config = dict(
    num_hidden_layers=11,
    hidden_size=320,
    n_experts=64,
    experts_per_token=2,
    d_expert=96,
    d_shared_expert=256,
    hidden_act='squared_relu',
    moe_layers=[0, 1, 2, 3, 4, 5, 6, 7, 8, 9, 10],
    router_score='softmax',
    normalize_top_k=True,
    routed_scale=1.0,
    balance_loss=0.0155,
    balance_bias=False,
    router_z_loss=0.001,
    init_std_router=0.0268,
    lr_router=0.000915,
    num_attention_heads=5,
    num_key_value_heads=5,
    head_dim=64,
    vocab_size=19604,
    norm='layernorm',
    norm_place='pre',
    norm_eps=1e-05,
    positions='learned',
    qk_norm=False,
    attn_scale=0.125,
    tie_word_embeddings=False,
    parallel_block=False,
    init='uniform',
    init_std_qkv=0.0329,
    init_std_o=0.0329,
    init_std_up=0.0329,
    init_std_down=0.0,
    optimizer='muon_variant',
    learning_rate=0.0072,
    lr_mult_down=0.7,
    beta1=0.95,
    lr_head=0.00408,
    max_grad_norm=2.0,
    warmup_steps=200,
    schedule='wsd',
    decay_fraction=0.804,
    decay_shape='linear',
    final_lr_fraction=0.0,
    batch_tokens=[65536, 131072],
    max_seq_len=512,
    doc_mask=True,
    train_tokens=486500000,
    max_steps=4982,
    dataset='wikipedia_en',
)
Below are experts of layer 6 (counted from 0) of a mixture-of-experts language model. Rows are named up (a neuron's input weights, with its number), down (a neuron's output weights, with its number) and show model dimensions 80-159. Each number is 50 + 12 x the weight over its row's rms, rounded and kept within 0 to 99.
Before each expert's rows: "gets" lists some tokens that make up at least twice as much of what it gets as of all text; "raises" lists some tokens whose logits its average output raises strongly, later layers aside. This comes from a sample of Wikipedia text that the model never trained on. Tokens count by the router's weight.

# expert 11
gets: ". ", ".", "). ", "\n\n", "\". ", ".\" "
raises: "|", "After ", "In ", "com", "She ", "During "
up12:49 22 59 41 56 45 46 32 56 36 55 49 38 47 43 32 51 60 36 45 34 54 37 41 34 60 60 51 53 79 62 48 50 54 70 36 35 53 61 37 61 43 67 47 34 57 54 39 41 54 48 57 53 25 51 55 29 67 49 46 67 41 41 69 41 44 24 62 67 46 63 45 58 73 59 73 35 65 41 11
down12:45 67 42 42 55 40 63 46 21 34 68 58 40 40 34 32 83 71 50 54 75 58 66 50 39 55 56 72 53 47 74 56 36 61 54 52 40 45 77 36 26 61 66 42 40 44 48 70 46 42 28 51 48 42 50 29 40 73 63 57 73 36 41 50 29 45 58 45 50 52 43 54 49 53 51 59 33 55 57 35

# expert 31
gets: "es", "ers", "er", "ation", "ed", "a"
raises: "ol", "oli", "at", "osp"
up0:71 44 49 49 41 58 40 38 38 53 51 68 50 69 41 66 60 54 45 66 49 44 35 30 48 54 54 37 51 65 36 59 47 79 77 48 46 59 69 43 54 47 61 66 59 54 34 62 53 59 42 63 47 69 51 53 44 47 46 49 41 42 63 46 64 49 61 37 33 76 45 32 50 46 40 61 45 42 47 50
down0:42 40 37 82 61 44 41 62 61 33 28 43 41 35 33 48 54 54 60 41 36 55 61 53 61 52 55 56 38 78 62 51 61 42 37 61 35 52 46 63 37 47 63 34 63 56 45 42 57 37 51 54 56 53 31 50 62 61 73 35 59 61 45 63 68 42 38 64 27 65 36 49 37 50 44 43 58 59 20 52

# expert 35
gets: ", ", "), ", "\", ", "', ", "., ", ",\" "
raises: "over", "with ", "first "
up8:39 18 38 54 47 56 61 57 33 67 37 44 41 56 72 69 43 47 47 50 51 45 57 66 40 57 61 66 46 51 48 59 53 60 54 59 67 38 65 53 44 57 72 57 52 45 44 76 55 66 53 53 72 57 65 37 56 59 65 49 59 63 47 45 74 42 49 75 36 46 54 56 47 75 39 60 39 38 54 52
down8:61 51 64 44 48 68 53 33 56 63 51 44 54 64 67 44 43 41 46 69 22 57 54 61 54 45 60 49 58 57 51 63 45 43 77 36 45 41 45 49 42 56 45 54 63 59 56 56 45 56 29 54 56 59 64 58 51 32 45 17 54 56 35 44 49 51 37 47 48 46 34 23 48 44 51 64 42 50 49 58

# expert 58
gets: "et", "t", "p", "b", "ul", "by"
raises: "len ", "ol", "ole "
up0:45 68 54 62 50 35 55 46 55 52 42 68 62 60 32 42 64 40 59 53 60 26 50 33 61 37 57 60 67 56 61 42 51 45 60 56 38 64 41 50 60 45 71 62 57 47 70 47 60 41 46 55 65 66 38 53 34 77 15 70 68 68 61 44 44 42 61 58 36 51 45 21 33 57 51 68 49 33 59 44
down0:44 44 41 31 59 35 44 58 43 51 50 41 41 42 54 57 42 28 44 55 52 39 26 62 57 72 54 38 56 26 69 68 56 61 43 71 59 47 48 65 40 63 47 43 56 36 50 68 49 58 42 53 51 60 32 41 48 32 49 59 64 60 59 30 48 53 45 59 61 59 59 38 81 47 28 35 50 68 57 49

# expert 46
gets: "a ", "of ", "an ", "or", "for ", "on "
raises: "he", "fr", "new ", "g"
up0:53 38 54 49 51 52 53 67 62 73 70 58 47 49 58 51 41 41 57 35 43 49 28 50 49 39 49 49 60 48 38 48 56 46 66 46 35 35 38 44 46 51 46 60 72 57 46 49 57 60 35 65 47 34 36 54 47 49 32 57 47 58 50 49 59 40 47 25 66 64 59 47 30 49 69 49 32 50 52 41
down0:59 60 70 49 42 61 43 48 69 32 65 54 44 33 44 42 31 61 40 54 55 74 57 34 45 45 42 52 66 49 47 34 49 54 44 55 46 41 42 28 46 44 55 63 53 54 41 71 35 55 47 66 65 41 42 58 55 31 71 53 50 44 57 54 41 40 44 42 41 57 64 40 53 46 50 58 44 40 68 60

# expert 7
gets: "\n", "\n\n", "%. "
raises: "| ", "- ", "=== ", "===", "|", "."
up12:68 49 49 57 71 38 61 56 40 57 42 67 50 36 77 62 35 40 55 41 59 43 60 59 55 44 69 43 68 49 56 41 49 63 57 57 45 45 47 57 63 43 44 62 67 53 46 42 48 60 50 24 45 49 52 57 63 46 32 39 51 69 37 62 45 68 51 56 48 61 61 43 59 51 42 52 56 71 67 56
down12:42 58 58 29 56 53 40 75 64 35 66 44 18 74 25 31 47 52 49 46 48 51 45 52 52 52 41 58 58 57 47 39 53 49 41 58 68 34 46 52 55 62 37 44 53 62 45 73 46 42 53 46 56 62 55 70 48 48 57 49 53 31 43 71 30 37 64 33 46 51 53 56 55 62 57 51 55 61 56 36

# expert 14
gets: ". ", "that ", "which ", "he ", ", ", "who "
raises: "it ", "they ", "some ", "she ", "he ", "let "
up1:21 42 67 42 54 47 45 41 41 46 45 60 57 61 46 67 34 76 37 51 45 69 58 32 57 44 58 42 49 55 41 68 52 53 50 27 50 49 64 36 51 52 25 40 56 38 49 58 55 31 30 44 78 73 38 50 35 24 54 35 70 63 54 69 55 52 66 74 62 70 46 55 44 59 56 67 43 57 28 44
down1:50 49 59 44 10 40 42 54 82 48 47 47 40 64 49 37 73 60 51 48 58 17 74 61 54 46 70 57 49 56 58 48 32 30 49 52 67 44 52 43 41 58 56 56 75 39 33 57 42 58 59 26 55 42 58 34 67 59 40 41 52 26 48 40 52 46 43 64 43 34 26 43 43 61 51 36 58 62 45 46

# expert 18
gets: "to ", "by ", "with ", "for ", "from ", "of "
raises: "the ", "them ", "a ", "them", "her "
up0:52 55 45 71 46 50 62 67 55 65 56 69 68 68 64 66 40 45 47 31 48 47 37 63 56 61 52 47 73 45 33 54 59 40 55 55 49 42 41 68 57 47 38 52 32 48 45 52 48 40 37 72 60 53 55 69 49 30 35 44 60 59 38 51 49 43 16 72 66 51 54 74 49 31 63 48 34 47 78 60
down0:36 41 56 41 35 54 46 39 52 51 26 53 45 56 61 42 52 46 60 37 24 30 51 44 52 42 42 50 69 50 67 38 47 58 64 54 60 53 40 66 66 32 34 47 39 42 40 58 53 60 27 49 48 65 64 41 45 41 32 50 45 56 56 42 23 42 53 47 55 41 48 59 41 49 48 41 40 39 44 50

# expert 1
gets: "5", "9", "8", "6", "4", "3"
raises: "to ", "(", "–", "on ", "s", "– "
up12:41 38 56 52 51 59 60 34 32 48 60 43 41 66 35 37 36 49 53 60 31 54 29 52 37 44 53 50 61 41 29 67 43 53 31 47 41 41 53 40 68 57 49 41 48 43 62 53 63 41 52 49 67 53 66 48 23 55 35 63 53 37 51 48 63 56 53 68 64 41 42 35 40 45 22 49 45 63 38 62
down12:52 44 57 75 34 47 39 54 55 57 43 47 34 60 63 57 51 38 40 51 57 51 45 44 55 53 61 39 47 70 44 33 47 41 39 45 47 48 49 38 61 54 53 44 19 66 44 47 42 55 21 31 47 54 38 49 71 44 64 37 58 46 40 44 27 43 59 36 33 55 46 52 59 61 65 65 64 46 40 31

# expert 6
gets: ", ", "years ", "season ", "year ", "2 ", "season"
raises: "the ", "it ", "all "
up12:64 52 69 44 50 61 62 39 45 55 57 39 44 47 48 44 46 41 46 48 54 58 52 39 48 58 40 70 67 54 50 41 68 55 42 45 56 60 52 38 58 26 43 54 38 53 55 76 73 54 43 45 32 42 44 52 35 77 56 33 60 38 57 56 38 45 57 59 37 51 39 42 72 18 53 56 51 62 29 48
down12:32 63 49 49 70 62 47 45 33 40 38 68 48 42 74 59 54 65 58 59 48 60 58 60 42 46 54 44 55 72 53 29 47 53 48 60 49 46 49 40 32 56 40 38 55 48 67 58 46 55 74 18 57 38 72 55 53 51 58 54 50 25 52 44 39 57 53 63 60 72 59 63 71 35 57 36 36 69 57 78

# expert 54
gets: "October ", "June ", "May ", "born ", "January ", "September "
raises: "199", "200", "197", "ond", "196", "195"
up8:60 56 63 60 50 59 29 56 34 67 58 68 42 34 35 51 56 46 46 56 44 69 49 65 33 48 44 54 56 57 51 75 72 63 37 62 54 74 40 44 57 66 51 57 50 43 53 31 39 48 55 33 40 64 36 48 37 56 43 56 63 46 46 67 41 57 74 48 44 34 50 32 63 45 34 58 47 56 44 47
down8:37 46 49 68 54 54 52 57 38 52 44 59 35 50 57 06 62 42 44 67 79 54 72 46 44 51 67 25 50 28 61 28 63 37 50 45 68 57 41 41 54 56 35 40 42 66 58 34 36 61 54 55 39 55 58 51 32 57 56 46 49 48 62 38 51 57 45 50 31 33 58 47 44 47 51 54 52 48 48 53